Below are experts of layer 4 (counted from 0) of a mixture-of-experts language model. Rows are named router (the router's row for the expert) and show model dimensions 0-191. Each number is 500 + 50 x the weight over its row's rms, rounded and kept within 0 to 999. Numbers have three digits each.
Before each expert's rows: "comes after" lists some tokens at least twice as common just before its tokens as in all text. This comes from a sample of Wikipedia text that the model never trained on. Tokens count by the router's weight.

# expert 113
comes after: "the ", "-", "a ", "of ", "and ", "an "
router:499448559466391584408539509496447538428456479551548536551493541539435528541476488543457468494578547486579533523583524471577503464409442412392528458498485533469503485525528436539553572509398539563495410507520499526562490505525489440560521521524542517521392432554476575473537502524482438467475488434592468483545562539497428540435485472447599452414437533549501540558499573543502576515539506497514554561419471511642486431446462451567487456459551589598484502482550538526449554490495442522578475599495555583587466405574504546500490533508525541503496611487477516564500500546517512537

# expert 66
comes after: "|", "/ ", "==", ")", "(", "."
router:609445511459485467415560523503507503442510447573493494438520511520440454513529522400500502558579559469560486555582496455445516468443423511483424386541445591537493445456548471519527670487546480545481500485496567464566455586480493558525480524497549476452482438437533564515540451418595494481505589443493460495439623477493511464460523503501482514462385440473574505497547456580440603441484448501508532504498475548482468506564454489558433495385573496542501586467535419480454475598486492565482460537437477536542469517562485561495543515475498464520581490420456540551566455550509502621

# expert 82
comes after: "the ", "and ", "an ", "to ", "a ", "of "
router:503485490510515529490560565489472536460495470459536495579457402522486447498557522515553416551532521509514501576494521472471511409468393473453498470532439576453494346459489515553529578553451436515471507542499507522583525530481432426528418498566483530452382546511411576442518518499435392404498640480522403552580610547527467480473518543497555500475467501539516590528537579487442550360538501511446557581442469589547507464509520438598513470422533493548481593505473511516499513458471489485553452576517472536544498489520414537479438521497485496441490556428500486543558549520587474563

# expert 146
comes after: "in ", "In ", "the ", "a ", "during ", "into "
router:484398638544479468473545518494464526480410470524547515479458492471527464497491530483507509588477466467523528532490492485511586413455505474409522511497415547532430423481530493521539599434415537479548464538547506540593438529592555487610466548553443499438523456509441509446516458551536457459380609469528520533573524483511442560484550477574518496438576469517570539495535644561444506502560505495521519499481491521475573497488463540670478491449556509466466542439526487483463489533451493529467469460516558544511514527557412467528493455520516521482562540436533512669530543575434580598

# expert 181
comes after: ". ", ", ", "and ", "of ", "with ", "to "
router:591442534399436554424530507482512494488495437505630543523564475574442469549540456471520434495536508463476545494511419564493493502413464484454482467427484515456452416440449482525523529555458500520509459576441510548543455607515440497523501528557486536621454548504419530461548472431460494471458482487478498556510574494502432531479556528443515451480359401499603490494590498513498580425516455453497531504400527571575483575459418471531479486415476536556491545416527481517483554479428455459539397517397526545485454517535507598526391506561515523495548612509461514551461441559569510485

# expert 169
comes after: "\n\n", "==", "===", "was ", "he ", "\n"
router:515488468462508497436471518556527507484468492598506559381526496594443483500633564388507483489529485366465482504445435499475504537459469487469479483453463529480438400444555415470531514514543473430523482536500589488526488519526521443504536594459503566491434502478488550456475490459493420476429601500539458577538479514370450421429474442601451476433500417549483514560485542506398513442567537508513567433426491578540543520513480505551489451424568487446468605484593479444413491473442450542529481485383437505573460537519387479519494455500421499508468498450504506503590485546506502543

# expert 84
comes after: ".", ",", "$", "of ", ":", "than "
router:577469511465480525451578454417465522470489460527544485548509448450452489504546444460575429519527470453542465435554524541502582495447379468524532418533426582523500426432459465604465537531455529513470419490453595425583451586521509474573496488528560552477500470451501574517556484473544507442518516433527500488510652486374511526471449445501481538477449443617480455482533532536440543438495471424473519483515443567515495528456496508509461508451544488493436586481579485461448442489383449538655454488476514524559492564502381536547497471485440534456510560470506529587559445537431572498

# expert 52
comes after: "a ", "the ", "and ", "-", "The ", "/"
router:586465548490450509417602593480436524495482529521463515447499534536439469519543494417480448503470499484534485537474548554449485480459411513491505454449371557460437452496504465568464561493478464490507494547596486511608454567513517515577474479552520487516413441503502524491578543524494449406381498490437448539551545470422538529428473501470521437458465404557491480495482474515401489442489482491490637501464474581507502460521480497627498522409547566496473676537465515498499586459424428516505415492405585590559447506541420544479484461583492527479479495513486483553567517525576518496

# expert 78
comes after: "| ", ": ", ". ", "- ", "de ", "o "
router:565487542427423491484463525431543556482471467579613488451464484527449524489553499444518468436558468499523538518451462525461537488466445496409475494545525660446480411419435481578593524451491503423487429560496610552543477529566457525540559536452584573530456501479452513488487466473528456500478538504469457504535479552489502561459500474470436530476473499435543550576469613493481515384561453488425510479387473663489498566482479497534503494451518472458383549494561442489467496474431432549588463544443534512532450548508428406472539544506373484471460551525488533568473416494536478476

# expert 105
comes after: "W", "L", "Z", "F", "V", "Sh"
router:582298596424488522450463513559491532444482481567557507473468532551486471497518474464460503475510448518477495543485522558529525413417440466409566458454523457482493401462472481477526514519502505482537559596460514542559473542506471488557514592493513571491479504464513504475506390426478444535470483508502514475488447504440534544432542454408447542464387481475573526523493605423362489485540529497492524433410487536511430558462485405581456416355490495474479517474510464469434529493396456492506534578475529617473466487476415448498482519506447482533491598447501558564544461518477489435

# expert 155
comes after: "F", "S", "E", "A", "I", "N"
router:503533580498446506423410487552490496518471410508553508506483535481383546515567480492565429468550518481427455568506480597554501436450384538454542466520443566490466410464453496425494663475543554435526525542479489580523522547447442484551503607514588502494508518517484511401548419531453390518375514509448489522506484477503471441506476512518505506413452427510562552544499564490377513484541493499534523404487518508486502486461478414599474434476546487510454549477583501401455477567442373493495491558493490528515472531506425474547455558470486520393548546509493546484492446556518408480

# expert 183
comes after: "was ", "is ", "It ", "were ", "it ", "He "
router:524405539422479429487504446481537575470448504516480533481477471562453490488528583521486364434562501502508527615502477582510527498483479510425506492481410545601473429438548485486496599513494590473540528565455522480519501537557497550494560465544497555523433475499396562463522498501457461467467578487485525528495559477446460501513566463528505514460385448620508576555478484488496517436553581423498564503443526586483413467444535436516551492379586457512477535433579349437511453512385473535559473495470452566455458535587476460486501552543527479435532501487514511565586444562431525517

# expert 135
comes after: ") ", "\" ", " ", "\n", "DF ", "3 "
router:535436538529506491444436520419413598501448461555489582492508458555485541511613471469504438499526512471470536610495456485518484435462525498359573464473459503530455422426498513455567542474463492472464427559533496497593472497534431439503498523539578518547467547473492541501470528532474474517463550497460449465482469499496369518503437498501478424425503510436590556518533463509464503382553529408470528577419482512486463489415542486645481361497460590566425517495479465472441486485469397526662460540477482531564508553513441471477428487519456504538496544456479434551564419518489538492

# expert 152
comes after: "–", "on ", ":", "| ", "On ", "at "
router:524497510526428571447518518491446571537446430499552496437492453516446448524572473473517421446508498473578432523527475407528544524487451519492470471490465596481422365492490489461478552473490564522491441547497531451540477523616600454606493467519556493525479378431431573455512425539502507438473542497549411475537533588444381529429487473557480469513461495605507558474470499554452558479533480479475501482521484565524486405461466528509443416477477547487506571473522548490421519488440494455489485523517517644592468610520394394530487529499469477402469508493448479644528473477462517518

# expert 96
comes after: ") ", " ", "1 ", "2 ", "3 ", "5 "
router:506499559448543536473545510467553559525408437593505536526470582455447522508627478450494423504565526488480489464522470410500453462433453456518530480473473518464417515391513440516489586468476566452571421642411498480565458503523534448506470486526621535515428488448482502487577519518578407434497561459533461560532519535443542477527455469496510491484436476587574491538547522566427537417537491466505588494500528592515439494442512504565513460422469556535487557539579510450490519485451449530523438547368504540501460466464456534543405538528456519497477594521462498634550454546569538570

# expert 137
comes after: "| ", " ", "Democratic ", "\n", "Republican ", "Total "
router:577455492492456477445425539482376481422482488578542529461421431523486459537600451492564493491590533518546578521511465540478469384469483481456601434575440538546493445503435484550559519526450475569476400496521533487540475554496485453527549605449550482555484488503443544388461426451559476513458520442518493541548526535501456519487482386546499558446517457508452527562538531457428529475476552429495513530467473504530501623471424449615450500468520506568457504593567509519420504512500501568511474514491476595511391482565408566528574545526517564490482543531517526553628418579507528500

# expert 73
comes after: "a ", "to ", "his ", "s ", "the ", "and "
router:502395488504543535415490516494508555558527435491500526507513473562496472488515490480577469516549412380502532562514501569471538377462497479463521480507409561525498393394521456537495536542498495523504490592513524530533485598549479456492447476589514496570465481456403526458491507540492490412498586461531530598536573521481454529495540400529472420460435412527482482583567552488419537378546519488448564557452404648565508493541533437573486455473514507600474519430495442506497524494493439518590449527507490530424539477431444478532489508545502603487531582392504442528507456503486487573

# expert 90
comes after: "L", "H", "E", "F", "W", "S"
router:547481633472456523475460549537444565426452426483598544459578429545500548548490510466534464497527469526422510548507520450508506462450427435491537512478443491513480434453513488434539594498399606555540472512494450477534433527494555530545513559544529579531526462511527496409569364447453485534431489491501452519491508558479501485517467447459456553414423422620604505512489604470435560467517500428509500445455513539489556543480434450519498347396587548488471540429537570435477521572446525526495478546527477561493511508503446505549523546560430553496554509512554520536597412499530451464

# expert 118
comes after: "| ", "–", ".", ":", "; ", "+"
router:554465516503541506487436546481510559441374453515632555460539551629395464549501532459518462519466461463535516536534488519476472449438532488456522369477470708537454509445542462564525511468473503564455477472504492473587468617563519460440550600549557486493405505514439587464473444484479504488441545444423461564562524447471436570523570471497476548421494490519496483535459472537461507447503517433522533487479529553461529571464463516567483429504562472527484525524505542478474486534382451544546456494446541540473503507521411505495454495445433478430448531448434527631481474588516481518

# expert 187
comes after: "to ", "was ", "and ", "also ", "which ", "he "
router:517488546508534485470540516483497599388526468559488607524582536544451499452560501409471388494512519392546514508537472543592472458537475438453572467403526527541419358411457492552551564492416539511478419553525527573561475607552443513508505535569510559585414464474455535442591504494461494453432517470495563498512600588461427504511491437531496547422497470428522596476439537534474532430540479422537548531495484608480549458439512380539498470482526569532435461464463443474524503483428481554500451516475527583533482505529427554505511560500503493482459526483476542525549563539478540542

# expert 142
comes after: "0 ", " ", "1 ", "2 ", "3 ", "— "
router:523459542502537543472492446424493488468376497544529549536546472540475513554528561423566493533544460469561549498552476544559506520445328425449556471529474524487441506441501433508535666560505462419518429585483552446517490538492507501582547558489479546592464434509488541516506490475486412432486564522467519658531534560461452537514576476489523540514460486510591532544485511490455525478483497447536567557439513654505451514387482504587544450433489610549470530457453485496469499516465415494482509560480459534536493523494391514568421492499420495460462519499473489613519474526551521463

# expert 88
comes after: ", ", "well ", ") ", "\" ", "s ", "), "
router:553466557464488475465535567499459491547489488507569493479549441464485483621572551481535427480531546449574520537505529455504486509471554457455568528489474517473453421411505479522477537471445460517556464636535581565656467518475476440499540547606555508518461452552442609485521415522460454405456607526420435517514541560473413464558459530516609528484451478494479513485540553520434497368565523460537541505396478541522476485525427484563554382470533506478400589510529484605460570504483442469489460493471554548542455507465531553443536490486485442435551538517477445554493517552440454461

# expert 101
comes after: "the ", "of ", "The ", "a ", "and ", "for "
router:541459510518525481395534443441432530503464463498524498522531444561466514557544449496502446472561474416564475540474491583499541384507420494452626482500439565467464435455512494561478528470415521544503449461423483486535487517546510451501516475567512554479430463558454572500487430470383540438420530452516530517525602535441481519475490391526539467452434471543510553552550533527493518394532455440494479465487543514545499496479449458558442447448567559456514586463497511529422512504448419547584408601483624546569411480517497551539415431512459511352461495511437497550609517517495544504

# expert 64
comes after: "G", "J", "Ch", "g", "Y", "Z"
router:626336541499569501496496586426507568472476518544563561505577482593551566496528494472518488587500477557541535511564507507516552515445484482473476467508510561476479475486442473543570498508516608493435419540494502563565522522468474458505483545530554542537480525458550577457470457497448406511441454507472424526456536576490510404561530486404557469395497472521474514534574533436393481425505587482482510452498473591534502613515483420565489415438502561490439576502492552398459497548456514542510424574472548591469514453437468580474513457510492516514542607458462550549519417521560516434

# expert 163
comes after: "the ", "New ", "United ", "South ", "of ", "North "
router:544452501474459436379481526439468451470495528580568505469509534501515485574541554425459452450550496455548529541495426458503491518470469498487565407454420548460491506423509504589519639479483478445526471496445544496647521493526476411540488572493451467465474518583480522455552509460458363516505540433571450558587508538422439513468469529497579506447511488532523559542518532538439563471471488482465517489440523485570557472436491485566483419498551547545451530447519494523406563511457488578531485499473592558589401537559364559547460426480438512421465580488431485516576498588536529472

# expert 119
comes after: "the ", "of ", "a ", "and ", "-", "or "
router:565405490494490581513534516525477580532522404486518543580472522526461491538522586453581484476523533503552465535473613560537451423480420412425486421505475578478442417485487462470549621514473510485454461538536531506549498519518423488473470523540547487500448441439490560445552489569444487494527494418473522495617590502454441496484520519528575516453432443486529561475489594545412514513460511448424562558459474566537520424492462465624528463431522524571448521513533470507476497463449483481555391571455495558547508531453381551522467519551425534463518643440508478567558452511556467593

# expert 162
comes after: ", ", "United ", "in ", "of ", "New ", "the "
router:477412547451449497438463500469423526419459464602540628524540527457464487543546561438479485505565495464570550565469462445447550512424556432474582446519443605488483482472531548550569544423515560541492433519440646559598461551563471508563501578509498570504417520535514566427552529432560443516540548445580507545457507557508442567485487543523551477425444451529552545554568551496412553516465520469468545546509548491587497522492452481517479433502516523473446526465465457469479515436382488492553504430460584552572490461586471559564418469554499529475485590515441457552496523562519527484

# expert 116
comes after: "\n", "- ", "\n\n", "\n  ", "Years ", ";"
router:514450615515549479443499463485480534491486399582595504474450556526481464517599543566482475538527492485465568484519506495566542404486513464447533426518459550538443314510495523500519451487433529512582498559462540457566457569527413485475493480516644554464455518507461565385540364440533432459472569465493508529491555544484484537477490391607528447469508513550512480493522488536398573388555564500467510499468467567476467501459533496505419428434564534549452532437544472474526569465522488516558489461448548518500468475520499519506471428576539601510555525411505535478495467481526435583

# expert 83
comes after: "a ", "and ", "as ", "with ", "of ", "for "
router:546448503486422555406558473504470508449514482550538541543501456507428496503531547468530490499500519412533451515507553540553606453461404425453567510448525545440525429371509478562592505518444511548509360527489517498533417521540521467546546532551543552491439433544388518467494391571484507481431518438548459466560552519425444498518494473552537490463442507566537524486512544512476497477524515463508605472498404521557541464539465457574489440291503528535481543414545540538480485519545465566531403562507515489457459479600449509473507457488467471373547541474504539580533516587525516519